{"n_layer": 14, "d_model": 128, "n_experts": 64, "experts_per_token": 2, "d_expert": 64, "d_shared_expert": 64, "activation": "swiglu", "moe_layers": [0, 1, 2, 3, 4, 5, 6, 7, 8, 9, 10, 11, 12, 13], "router_score": "sigmoid", "normalize_top_k": true, "routed_scale": 1.41, "balance_loss": 0.00271, "balance_bias": false, "router_cosine_scale": 14.0, "init_std_router": 0.0151, "lr_router": 0.00149, "vocab_size": 16619, "norm": "rmsnorm", "norm_eps": 1e-05, "tie_embeddings": false, "optimizer": "soap_variant", "lr": 0.00584, "beta1": 0.95, "beta2": 0.95, "grad_clip": 2.0, "batch_tokens": [65536, 131072, 262144], "seq_len": 256, "train_tokens": 555300000, "steps": 3945, "dataset": "wikipedia_en"}
Below are experts of layer 9 (counted from 0) of a mixture-of-experts language model. Rows are named router (the router's row for the expert), gate (a neuron's input weights, with its number), up (a neuron's input weights, with its number) and show model dimensions 0-127. Each number is 128 + 32 x the weight over its row's rms, rounded and kept within 0 to 255. Numbers have three digits each.
After each expert's rows: "gets" lists some tokens that make up at least twice as much of what it gets as of all text; "comes after" lists some tokens at least twice as common just before its tokens as in all text. This comes from a sample of Wikipedia text that the model never trained on. Tokens count by the router's weight.

# expert 37
router:096137171149170116127137093153071173162116114159087041111148121140140123123096116181130091107113187153119131139132185087116111140098180147136103086102131122113156071131132161111202116187109139112201107134088149087165144106244102133121088130098137146097110188152159160105134176086179139097124167100157110110156098147055156130130127092159134116116104113157112136135147182130115148175126
gate2:150152131028219183177132122109149081139155148160093139130125106122117119105051080079150137125109166113139144135114127116148075114140126126113124124111134094124190109104100117125175137070082141140157116118112161134102103129172217101126105168157126121098136121137122112115056118103143134148123085127139091135185142182093158155105155082129130143163123020200132165141148141136153088151145
up2:052098190129128120105190086075115119151132077088168118108181080175131138190126174136142139162117121131122149103169180132123136116139135129131103086111123114163167192123097162082188171144090094154092156139111109167175081170129094102143084137129178167113120101097116133156133161098083155126149181133142142109094138135179129099047153133164081171128127177144151190104136110098099123172167
gate3:109126106131169127119138128050087096110113112139062074121104143121171085111166101175159146093086136145167131122130134159127127121100107143170137114135176108117122178134142138134098148103137112120192162165111125136121178077173094057167119144138074096132095092161128127045116148173179184159138196104084132097145101121114134159153115156158193115068114111115136130126113182092130123222176
up3:153156159099107126154077130100105164135080105164091140093136141133146134138139152101156102093114112119150094167177184098141138071078132134128104150061177158105083166141136078141157115117098116118172083165103133134178117177156107135157162134109125142132089103167127117154101165140184106169133159129087068026159114146122089121119111123145222193078162129138101111121133044121095169139128
gets: " |", ";", ":", " /", "|", " —;"
comes after: " 0", " ", "%", ")", ";", " 1"

# expert 12
router:122138111210138109130146113143071170157088066169096069150163107149073069085140105172120113111135145143114130123127133028142112111118148143145123104135133091151140109117111174081164142136083138115179147161097153157187129116161078154107114164111146176119126157123085147086095101108132101080098121093101116091140150163060201111125175163150152103177123109175131163177152165144130103188106
gate4:139166141200105091132185122082138154117108101113071139157163076182069053108130150123192156093117078143107151112129125112164138113120130184140154144103197129131150150096169173097153152135141138121125122150125152068110142060103106145175127172162162143085154092127139173133129064104161183147098124160115146182159162113081137159158153149160209126093148151151179063139117126113131129131123
up4:141169105092181124167163142118141138159152150106159094095156118087157174106157095125144133152145182076119152198126147129123010166113076130151154078084139138140056207109183074119109144116093093126119160152159139080119152159137162138132146119132097145200189149095118132071168165086147111119165136138118125147121107137131115072113130124174144143058141165153095139132150158114166126117110
gate5:124169157106101155103144048110071141138129151158111155189201154178115122090099131131107152156097158118140102152162185088100082145155121141125085100128152187172138118135080142089102109154152093149107076145115082081188138148113075132170098155171133088143136168091150120098171146142146062152062143106048159110115113176089153134106109145078153175120130142109133093179134141156120127140088
up5:101120129129076107172102147146136107191176167100072123091120105101141103126110145085089049148096121111103118089170100137161151172204152111152183129125130085114136131167144131136134146178139149132057121112131135144170136197113112110130136083088096148098108096127132059102125104170219156119149147144153146158189133121166094098151181131121102081117098131144194105153107140122212163138143
gets: " he", " which", " He", " it", " who", " It"
comes after: ".", ",", " The", " that", "The", " where"

# expert 24
router:135165136166134137134169140176066145101105086162111075135104111114094147059122087169145112132122180123095082093108155075184139120098152140147074156126102069133171146207098140127195134186088155124197131148088144161168125140202087143095138148115171152126092146137121147087122126088115111048113172121101106111092139157082130111113164134138117107156116136115131164182119152191164139148098
gate2:150104130098126101191161164154141122105152112091113181107185117126102143073131156166092122126144144139155139146055083141135164133107153164125106124089082170044201153172147128148117162117084128156151128142119106100188142148151126146147159176158111154137130143191164144144107140116073109123128085111149164085084092111112100093186184154192083143205182150135124096102154071092127150143108
up2:107110138093135155130107192145165107102096213139132117139152052167108156139123124116137082104131083188084105073111107124134129142098217100157146144157172143158114133111102156058150094091140121129138166088128110097042129135125094078142139104163062130174101094159090141163085179092166138080119154144174106137145159088088165180110091127146097163134128094145135143071123161122137102140131
gate3:115151041134132062135144151216183146168073115103109106097133195185162135157125172122158131086108152132170176136141107202163156089129134173160168152130125163124148132153081131129132075148116128110132153128172183094106112109160095122160099151106084106048099111161165160085139163083093118117143139111162109156162109102156122076105151126144137094134077160073160150140140141141157167087120
up3:152136098090077175143170153143178142178128129171112069074101197137111132124116126130187171088169117170117085139062127145122101121192111108188153135151145095119116058121123116126163140133108123118093114095115105147139155089098117115104128165170192161082186128155158121112076126111103043089155116101115103132125098089136115116127142135113103147128088149170147164159080153154105107171033
gets: " the", " a", "'s", " his", " The", " its"
comes after: " of", " in", " for", " to", " with", " as"

# expert 0
router:142143154176107143131158125158090183130103086157099065119099108121105118112166085183103082161139138177095121154077132060160093124089145100141093066174092112170119090141155137078176188173083101091176103151101135112157146165205105157118181180046165130134116121126139135110109144091155129134110110128184115096106118135106140123136145151185163056129085119133131143172157148152132129175129
gate2:102167131168084126159183154120125133145108131097116152128082115075094084181110145119105095171124122125151150030053172133167151092093084136101062162130085150137097105176108152119128161168174099137165122121113103112113135146145090145070095147141148072160107105158127177169162152167146153189152165084179136097082112163090139143174121154118171125111113083155103126177137091159090091159135
up2:143096120120157175134079121091093089156170122128129121139188108170117108128114145124134095129170165127104092064123135121097122077132136166157141129127141090148171105110185096120104117194118107095065162108115178219082115123136118107176205074158138076137105107104160096139150149205183143191119135117132135109157128153071163081144085142081168112124119155112123131045154123108116097142104
gate3:153126154152088116101056147198094170135116152121070117107107138102121129167175087103090148127155093168116105172108104153142107103139093131121106116113084156141115110163103134100124177181128098152120084071090167182126060164149112115073157126121179128130178080097136143122142110139102148110147094126059092101098095086111088035138155133137112099135091082136127113098085120205153105193137
up3:128122095236146131104145093154150140130154103051125135077148117185071157066154126095140039176173118076134119126181146143084122121139124112117174127105171094065072151130122088121127128158101097100130127142151128147128184183149117167161143133113183134170120165107116112197153146122110083133114145076104125089098142145108086135116115171169127167116149138102096094110143095144081176098109
gets: " ", ":", " X", "ong", " 4", "u"
comes after: " |", "ong", "u", " Country", "ang", " X"

# expert 4
router:153110108174102105155114153199065162135123085142125052127148101154117081138051093140150138127117111148101173101082113068165131141108151175151125089149156119187132063189134185138203129206090102135156121149108134128135111139193073164078136129100128120153147139135153138091127137091171112102084170102159093090090109143053148112112129159160122095141112122148139141150153153168163134150113
gate4:038120125121097143136124168199147112107109123142122117082145064146116155193101106056143046135050117130107175079148095170153181082190094136151140127104135100134097075117112135073132140153127185154122140114116092169132158128132088173149154133138108129162121125127192129095077111183118113107104102092107132099112140147114089090102147126152132058059114104084117098108129144109121142091152
up4:170128171199134082120105165126140087127098155118090118130123084174164133118105122127070127160194139171116161094163143115123090132091090155184196110120059156093103146095116144120111100141104126092134136177106123164141120149160172198118137082107125096113098151119098115135173118105126145083108134124132062105116127106113100177103195133167112154047213105143136115152206130116079090142124
gate5:147154127087095103139084089119147142099190085114147120113139173128130137147046123138092134079152063121123178092086113180078150156129124138108134079123185125136140091134113142082170189167061136142116144141090160150138113096169087129153142121097134133114181077058153139118165146160107134085121158198085174069152117206081145146116184123168092156130105115130125161128144082141124163123104
up5:108148099110073130188143134127105154111045130134180147125136132148110096183134218060118115142157094182113102136141129124153118165147178145078102144134090133129092088173130140134163129134115157148098103163205220147176087103205132083134164093163124143087135100112116153134138168113143135100156116172144127077106117084127174156150148201111152118142168092130156112159173102104121137116163
gets: "\n", "==", "===", " ==", " ===", " An"
comes after: ".", ")", " |", " =", ").", ".\""

# expert 41
router:079133122180099146154137152119093173098105109132094042149114173149118064094180097182125112142118173114116119099090143058116138106132150155154103083117113111108175110134085153102170160159076101143143106157127138132169142112180063111085128229106128141109094143131104154078056093065077115148099160157138098119150109131092140147075151130134091129160120134111081165133144166167138152172147
gate35:122118130125066082156150169185157089080151082167114136131171106095099106124143159128126148104190126103151122161135159124135135139108129077194085109163132082075120172187144203122092183142111157131153135125177160114180093131181100149082171109171104198122146078107156112178113152100125141184107149154070100149114088101087106157171085106122154153129120105116153158130171106158129156109184
up35:109162109147087137169161179110164129094101089115160158151170148063124117072150142105089109172115047152095092137100164113147068118136096091162063139087146139095111143079139116175126105203165109133109159104177122118098141093078097111111163183122129151135124097162128102148116115082190146165099173155119104147134152171105149110105101096119144134195168106126122103090169085044140099128103
gate36:145102129115177197128139119118173131101122101141070101145146168122138094088182077159126155150183117099114170118144156090179170122189120159120148112171087111141125168156175155128160073146090082090132131179099144145120124113149140137067105136164146164049131098159110095163135105114156178114108138105102164103130119076097161067053108145096080155135073121090160119090167107136096188125097
up36:151104180129144061140125145093136100175145096073088180080133156135065108129095121172123137126150095160092150106086173133144135135076144095098139146161170119150073111139101093118119182106135153128129184139091184105179115136148123096164122147149156207093083128131132089075145164109145144133113193178089107085095117138195135072082139131123109085111101091164093081110139150097166151070105
gets: " ", "s", "S", "es", " in", " s"
comes after: " |", "(", " (", "°", " \"", " —"

# expert 9
router:152136116178122102136137145140107158147135087141069025149111138150105089106093125122109102108144139134096090148086136062087140124132156105170084045119123130128148109198119142114205150158089128117177133109131123119162107122241106175117125138085134102096090178154183123144149080157109105096143170077128144132098121146077166134127169115157160096127153105130155158155143190171152131170126
gate3:132161151138153092175187096152128178097094092084128121083108181171082184127153152099178079120159110066103174143155119124145179153090128116112085093144151104171139146144114127157130102148154104147178123114121144082028100114134158068165155089134147135138114143167139162132098059087186110111108173150065091089133117165119096116105150157100073109131118157125119167178092162151156136115097
up3:156085096093136127114158046104144102147138109120143085179070190111127135086145139123108152130131158057153079181115126108080137124126025158121108086124081129164112167158126169113131142181172151110170121109169100149146108187110148095066135128097095148137133083085106140177135105124153155154185171127116139126133192129161139069116173148146102150148170131109144111173134082161101073115103
gate4:130115124132165109105125132139129137081104101114132087133082112119150124113104121131154163146129171134105072131177166114133142163136143154137153125170092081127123152130136193148135159122124086124136142067157089104145017077178187151097138141117138121152129112164090129104121084185150120166133186173110146203135145181109157165143043112058163028112126119137141119128116125147183191113130
up4:132102118146090068188093085161077162212142093116113097142140128117067171148134109088084109133163128056103119125103140154103146111125083119143145189115142162114131158105182073116142178143130135115127114154075131153063157123084119154103153167121051128154149136131187159115173148140138038153165137116135085112139148080118133110108064094087160130151095163134137091145151110102110087180150
gets: "\n", " 0", " K", " T", " 3", " 1"
comes after: " |", ";", "|", "–", " (", " /"

# expert 17
router:139131099189157116146114160173096136150104107162108067123116132117080061177137129180092119123118222135109103118101156085156115128117151136143112016113131100130160104190130151112175129146092114090169124117082167118154103130185052137106143196103142141116111163121137139103113135115101145105106144107122112116142099171066112230125180132164127081143129108149133172136127158161152086133115
gate4:074125159091175129124123120154106147077133110120125129184129130119166105147123148142092065120078155186110112173122114155090116060081206169136146164115128155122080129107146079150067120132056160157108146119097116116155182148095111188094128139116158113147111112113117168132125183173139107092176079181084177149130113171112114102093150105199106118086133095182196124144135123108175149118158
up4:145203084123144154136134164102150171126069157103159128163121106130174077134149149143068121171179094166146160134164152094144062176117119141145137130138137126141053118128167136096161100131129093128017131098118217103134123069084160131118156133096145047129177098094140127101105113171110128107064141132099125151146086179112061111140147109129133123117137140147120136157133116188138091122103
gate5:182140126130163144122173127136123078160104118169128085131115090129125163160146128098134131082091107175170133140117146145155106068100128147118126116136123136022108154141138115126127213078092160213130112100115136129171167110126129096122139173115071161122135079075142093129135133139135103168133166128172076124124104093072064100212146141127161159142132190158117193173115130130177115142078
up5:136158037117094127069155146149134185072121094118122194113174157135182109110077146125130154092119139120153128156120151097119179143188175103113131137140104167111070162123069128127140115142095158118125153111186136099113112198142116123181120185068110060100177117122121169114138071146130108121123115115196163100112150114109169114124084105147058172153074101097127092114110079120104105118120
gets: "\n", "==", " \"", "===", " (", "″"
comes after: "\n", "==", " ==", "===", " ===", ")"

# expert 48
router:145198153170147113154122152167075170105121092181071045141132131095091088108082103120138106129102128171125104132091146119152106129118160139172118119139134137126157149154125159120241146184125107089157082135078091131114117128161118162142141144149132135157093174165078146100073126134096111147131154101120151120136117210111150154141113127173154121092117109148097180202164131187154086183085
gate3:134138112128099160153121118092088170120077164034123117118120139124124138082140114134203166121106071144159164110049152120165144070111130181132103146130129114150115138163120171055193145139132121171114117089107125119153111079187119160120144168140080184119098098139171125078134118187132138173113083152108131104108140067149148129119209117145120180092164078124088148156107103130070119137098
up3:129097170132164109159158123154199128176066151160140115098130124107108096152138180113132117123128136155121047137158144126166133121131137142158096132106116155158117126136149055193141150127134116148127150152174128140117180218091108134134126129113104151146132147104191096125145112159089147193123126119185044112157161093155113151123194088151205122145130085121166176108119075165129101197070
gate4:132110160132130106175138090142163073147102130130095060148089096148155110185084192107179114109195116132095158118169157126122101112117105195092114115141112209159107113167176111151176132125189105129113088106134124155089104100133101072124166186123164168152148055147127100125141156123143125092162122102173196122134149106103190136145112160164116171113164120100152208135152124091145155090130
up4:144197161187057150142139112138112123135141108172119165183123138180093153161171180092136122107127103111144141078132107118137123130101115066107137179154133093147120164133146120045186119104124104109156111073091094075124117205119135132163100156161104048172089179168098122134126105079156106127135101146122106078111134126120132046063108129127142165127129078117144147149120067148113130141078
gets: "M", "m", "T", " F", "P", "D"
comes after: " \"", "-", " (", "′", "/", "=="

# expert 53
router:138121111161163134108147141202077194141120095139072038132167084170088144095125130152130126131140171115107112089108172076110111105118137151185087089155115088164150097117123140142180183158099116119158165147098124132148120121236114159092186193097157140139122130173165135108126105143135125129137152168137104125099139125067157083098184145134157091101119156147153178144152152180170094116102
gate3:156082146196115118126177080165158093172118180142097173121060148112112138107151132117139184139125134150089110104146095145113134157131135076158158170155149088145067144128092186147161133159116121107102147182108155084092139086131138162099114147125080154115143103175123125126142140096055153153117126151067124135105086119090131110068095115134162142132123120199200173143143229168092090130102
up3:143116154115182126193151106137149158126097154110161108165139159119109138122143141110063119157240121138108126115094098132128079091092188171184176132140113144104104156138126131196164146123107133138107066078134150041134113143132114138134130178151100146058134148135163167138165110180136105176162126127105123158136147167098152118092113115112182096111160128113103157150072145108100221106178
gate4:251074121148064082135147152112108081118124160144049073121121117134095125106138081106071142107126068150129163142161148139153131139120111156152143129116150087142137140137130116159139156198205115130089138137108108092130096180197132175117149145131164183129186182097152178162184118121111094090119126178151152113086142133132152150135147115128075172129138125086135126128095154149098141115178
up4:108150100089111151148129084110121095181154217146151157136115106102085173117126147112091100137056050115105098181143079124141129057154123090073111135110107147080136137126127156156144148140106152107158130152120093075144138140194134139113121174121081151085052161153102105120125146117118172120123138135121160122091121133121125163127117082141121184046083152121116152067119060131047139085138
gets: " |", "|", ";", " the", ":", " 1"
comes after: "\n", " ", " 1", " 0", ")", " Team"

# expert 45
router:123123163162100122173147156158090117121091118190125068145123111128117119094108082167084145118144198135144129147110151086173084148108130142179081044165096107108119121133155143106190140162081128140192144162113115171148154117219050144131148153079134137128125187170130123099116094140134130091110185095094133142096143157098149146149150166139147103126096116101117195173183165183169143121122
gate3:128153183141084084148058090118100103156143147113045109127156096110094108131122111116158090073151117107130157204104204057135158161124134098106161091057092086161107108152119116108153127115163115089169096138191103107114102148104158097099165098157131144113134095123101168131134133183104138164162119131146144074101159147068112113090134115118112139125066139139141090100102148216152106082098
up3:086072103181116170116137109117157134094095128093132124107153129098161077125109082123168081092105157132061146102159137146083145146123107231086124185100147082159126115217088104123121142116148107106152137124136149101125090153161179123031174121089118166175141078153131080180101151093121095111107144156109152114155135145171107143108142159139149128148141063099140178166145107169149147088130
gate4:099173137141126093202123118160056126128182117203135117157135152155149104089144156115114169123156098101158111131130071157152131119129144165155171074149099127086140122134145125155074178086145101224145059103120083130110151200150167055118137139153137155159155143132118116192158126147114155155111150148080120108085145095068095121112107147169099049141133119135182122139103118122129134140186
up4:099109085118113160168155124181158134115128162136118192147112094109123140077175128126137109137163162135107085072073074178099120107115155082134140151076131128203107137147119105102157166140162099065137108156117137041176082109111148147145161082123108096151125128130104060163165078141159093157152142120176119112125171115101172172093142092124077110104144136169056120094149052156101145147127
gets: " |", "|", " in", " on", "–", ","
comes after: "\n", " on", "On", " On", " (", " Born"

# expert 31
router:121106168174156088099162196154070191135120092148122073119162086146106081111068098145160140149130119162095101122141134066200126138127156120152095109135147107110124076141110159108219176158087125085178167119073151139114099119213088153109103140109129141115077151182135097106126116123105133081090160123151163062123156168088143120150136121163132120132151140133151127175179158184126151123123
gate2:143101124086097072101170148122144088092093111162191122136150147088143088192102164097112124176161132156165126198152162130139129181137138171212118110160106080164101130137186087147182126088132093142125078112123111217141113105156112199119119193123146109162105108147132140111154075147134077151094113167159120127122131150119172101147134182148121088155131162095131156130112180097188102111143
up2:110163134117091135120098142132157071147143111123118118186104123154147083087197147176058158130128164102148133083072189131102165081144090122104158117168179100074161097143130114111142171119145156147100085094123148144136080154106130138109176091133180145174137076083136063122155091146170146062110071147163172143189135125108160149166148089101088140104129094133120153096103114164059149112167
gate3:098151121140103198127132076050060072114068125082149142163081132084136091106182080056169173125077101137104092122129114133128138135090168103159099076159127119181077129135069146156153116157142162123133082179162141157104158129103104124085065118147126122136058079099129136088169134131123124082121114144079135124135151154154114115139091143162165117145157077132148080143093155159139104084128
up3:141132122151035154158110120170107131142070139148135136164081129130138108062100138120122125123080135162117067130126163155128083100125138128159080135122112118095141125099133135173077146082147116141091103156143168146077123110170095084167111153137118117149121121066186106163119080132097167170103154098106136140117148128068129137159098095188102117140037185114127075077203160106112158208122
gets: ".", "–", ",", "°", "′", "18"
comes after: " 1", " 0", " 2", " 3", " 4", " 6"

# expert 49
router:098113099172115096138172132146115191153112077172100074101181103117062133085144173144135143113127194179105091131128131086144119113133107147170109093132117111175160087166117124099171155150080143117201158171095120098111115151194117128074134172102151155107078185176115134110137135124159185098094117141159172121112104177066153142113169145144136107149075107121103155185156162187167111140114
gate4:076124120127131116143104114137151163166125218128101095095110136105095106148162134111119104139168117106101161132153177123165108051181156131137101124147145129199150113092159104133190140131186104194124127136145110157138153127119095093055160145086153134092089111046102158131152176089132121069166161137131137156101103154067147118119150072155016130148126100133175156140117078126130120118118
up4:096216115088179110105106097149137134069087111099103134109139142135094130132171109144119156143115146157081113126095126133146170125103120109094135104134084090024119060079120126118155097111139145152088080224110095140149142178183147133172154137082122140105197090104204168197118100127131134162124107093103110071115122126142140149158155149112108122092112147186125135152112092135136150138182
gate5:107166133081094139117144110124166087145117139153101120107144125119086137134063145134116040115119128158102113187108157098120110169154148129133097206156098115101183155147087106109166177127118103155144147081095131119121104159097151110125071131181119128158059091132147137153142161135098113113135109120162135080095061124086108074114112123114129051143031144122118234109095154107107091130093
up5:093117136117129090142121122122098117143101087103116125195082101093186103115197147139183152064140151109101075049106149127106081163125151106101161121076074156145116118089123104116122140158192123081123055093128169110134175211139139092178131158136152169151133099106089086115112118145183095167200137146112154164145127141053137134136081117171144121139163137123143112097140072124095125125115
gets: "000", "5", "4", "3", " 2", " 5"
comes after: " |", ".", ",", ":", " (", " $"

# expert 51
router:145147140133140080075187123132053150125082130142130068160165101120126111047107096167130140135159189165132137079198170058131178114147135132196093056131150132114153087157127162109197156175092143138138146115082121155123118084200092141140145154116120140098189149133128103107084126110116146102095134111135134122122114154101157135097155195171086154146118118116121134098128118159114106203116
gate2:107178109135147118129175122109121132062070146125155151108096148106190115081089203170087102192119156102139127121115077099127117106174145164093122158125153046116124053125132126229170086136162121131156122064106133141149141130094035139144183149122131116110096105175133132178136141131142120115134184129138190208152103128128133123125148129137149119126106078143116081137121102148110111134096
up2:121083188145133101171114188080113149126122201116088088153144125107155142129118106127098154141108093122188156164121137152066157104186144165100139103153172173120139168106085201166130129165113106144099142177113143103079148127133116095124111098084136148068050143104128051128124166149158115146162101143187101138090138145064113118147104106117108158135135182159198187145113140091113143165091
gate3:146089134086153134121146140115107076108133136128129134188128098088110111138114115187119099134110114176072110103110100118186108120090170145110117091080154154113145094159095120144125204186142119143108149087094095116063095110144154099126150217069139100161102080051135131130131138131104107158153107142143129164163126129086170057098111095154066127115185138093123068124163153141163199111077
up3:155109147145201103186187099106099112149166155120194059112164140129110077186144159121085089136107102088099174143086073133153098090114114114143140159094172105080167143116105092138150086102163122204105127139096142085145102094075119148153103108138109119105134192184134175118109156132088136124108113083099093107123106144170108133074100110140098151213095107135104155154177098156154131102144
gets: "-", "|", " an", " dis", " en", "c"
comes after: "\n", " zone", "N", " NRHP", " an", "DST"

# expert 2
router:145107118128153111127152191137061167109165095169094078127164117131137104095077075138125125116163146156150110115094147107110121151143143122170081030115113072125114108226154109105155169147143122104138136135059191135188116140155074156128129186080167133143107102167086109119121075098160117093115188125165157080147171136086151152121169154194101106124145122151141133157143138147140118168154
gate2:189128136123111152132133146143124164147157088132149166096148126108141088147109148179115063179143088113105138103097084126162089057159141173153101129131157164156130157091160111132105149091115169174112132142113151168163085146193080131046172163141178091122095086071161126148119150149160101090098101171131117097091100128123132199085127131146078079124120114151064158127085111058156092140087
up2:095132127135112216092113120106088120180153106128122104155149077133092118154116188133164065136119080053122149145075130182139118117135147136180110141091189132120102140065162190127189135166148107159084104054171119117092143073129128132136122063054095167114124179102133125084110129112140183126192076093121123130123152111165149134108136116145157065135094090115157126105125151124115107119112
gate3:133142126095062133126079123094094142139149102155079097131182167071152122099120125136125143114143127193131123089121127206128147116114168150099125108112148101134118139238106120077160161161103138150111133090181132086101105113132019133144148176103107127207130117106097114146080106131107144157218150173144128115123111101066098118113138156114134112156132128160145102165166111154134127193081
up3:113164105096147140144082127153155074141129116099137159136083171147125147171138168206108128093118149164095098103118151071093164099147142119147163138063130059124136139135181191199145129106238134147173134174117072104161111152170138177094145143168088176131161145120099123113156125114112171109115122135151146126159130132173155093131118153148132050164119106110069086128099150105154100180125
gets: "\n", "-", " =", "%", "/", "}"
comes after: "\n", " P", " M", " L", " p", " m"

# expert 3
router:131129116123128121173177173157081169111064084144089071111135171113110142121105084129162163105113178123146097146146148040129062173093098140156096069136129076149144096138185111154172138183103109150171065158111137101137147133176086144130110166101137080101156140140140149101092110114149176120104174119165136107124109167094185156127165106185090122109100066113155177168134157142165108164128
gate3:146192121110146197130106129144072140091129103182107098142121157143139063086125142152098161127115082120198080093163134154112162100090123127132074129078117123142151130111161118126162124086137173059171161171146130102117155110094157124148126103099140095163117110145113162078134093111156072128136077146165160103137097170178133072111097059145113092103091194123160202141137132124138060075113
up3:128131167156178141122104152133129093093130095080159150115146171129131098148173106098129143120105106077093137141163133129122170132133173082116143160150082132124147089150128081107154144114192106101106109044063141191175150194124168109134146210073029106105083124090094115105147153169099146147148119160149144097062148092092094109109148175146146152118129182168141172106114114142087142156123
gate4:165114155121132153159173158134158172154117144168139142107120130081125115114148205124121124165102142135138086123090176109152136144084189100112136068141171164142118125136171162134136102129108124166124100130107139160124131074127153176099120120129128098106212157099072077156126144144133138194118163179141091047136151244099119153102128110168066080102120129138133201153103074118158148160133
up4:103137096113130098100121120143140079109112108106146109185094100172144091078220140137129041156114086081153107069119115124160194148151109118137158125104103121141073150120164091102118138134094139134131163131108130179124131114155140081172144100106158110112101106126089154133166181171170125094143127163130093149093142086151149179140106146146163106169153143000121077163130098173129158081124
gets: " |", "\n", "ic", ")", "ac", " such"
comes after: " |", " ", "%", ")", " list", "W"

# expert 34
router:143138138158165151103148127150102120137055065182104087121162095130088083103138103140111092164152163158145086104119122061183137181130112150177094086142151099179168087145096109126184092102092134122170154133095116151119082081200120143100129173089189152136097159139173091156079111050146110083129160089114126125084127111082158125166148135130128103155140115108116129139120178165192115176117
gate2:168166154118133151085170145109144127126172084102176074146172013093136101135106084135116114129133191161121109096108107133149132041146090111138139122135154081143102156158132122063142087137111099086094125152114103138095082134142133144114056115102177134082105135129173163084106096127124151172109064120103151091145189111129134070129168147151099094177103049146144119103132104141089135139117
up2:117140152090157074143068121129136121135189137185110129161161154164171110090122133105117153181142175165101098171160130115124122133089166083153113148172054143116100136107169096161100176118111133114108147101153118149096153140188066139180098165120083120055076190106167134137127153084151124175145166104073147113095059067106129099089135185117168137128138137168115127093093117130114167096092
gate3:067150055117120096143110195125129027174173099119127135125137107110131149100126123168127051096118150146187103134080140152122125136074113144177140096132171114074145106150123149138144158134147121088133127068166084074079156149158083098151100096124069138127126137135122130088094125133102155129155110153190126131139094130092187050133069107108134127114114166093074147146155132096179129168089
up3:125139154146140103086090088186187075126103147076125088068104109158135103120149137107130111076172073072128098098100193151141166165138188091111204158123081126162084149087129136148154172104114173131143145172116108154140183087114173191143114152092146150116115133160083082113109155092139136196130120095147163118132124188088128089140143149158156163117075086100168151173131132106137143132099
gets: "-", " =", " The", " El", " tr", " Tr"
comes after: "\n", " ", " =", " \"", "Personal", " Infraorder"

# expert 46
router:106156161159170135114129130213095206123142065107110077135129125136097111071147117168112131160175138130125145117123147069173092132085135139202147063117103091110136143168094166131191137151076137131208201080135143105107162099178124127119125121121159138091094120140088133078151114114088088133106157124132157114111127129078109190136181156185134139100155129154154142164177168165112156110131
gate2:092041119060150094112177134198097192147111143151156065064069088146165155048093122163100097113102059125137117172103137124117135134105149060156130154140090128117104131126099125117229163137134097121143148106126137108079124117138123130161145177124109190144083128119095165119156087127129127165107163137102141112138092090153156093121114160125155135131120141130109101104150118190146120061104
up2:091166117159137200132124143100134140132109132123128126140089141146118113156112116182168136132154162114189075106135120082073128072160139141142157110117173063096061133121130123082087224105095123155096170129077122213078089180179086092105128105126117164112066122103124150145106155159184135126141150141092079151177142110105147147065064120166135157173136092142141111160107113149118132125133
gate3:156177113144109131160188167125160084167176078157096102147132146126140112059117121099145127168137098090202140144211147110150163178120177170140086093100115108128083150152124059176104143152098116133151128101156138056132126116138103120160175145094102121199132100186079136147117183147122126112166111139067130186147078120119146190129100142156171129157090100113115108136130161095117079136160
up3:098131157157149117182125143171124144139124200119144151146160121103123173172132145164197076081095101114153110102148078162110124109165162130116128088124157222079141132110094152169081097075155128151123118146098127126095201088224111135093135111073111105129100053108156173157141116125137130152136085162162145093152145128105121093111125123124103073129073140170151136121206129102151141153096
gets: " S", " St", " War", "st", " school", " year"
comes after: "==", " the", "-", " a", "'s", " his"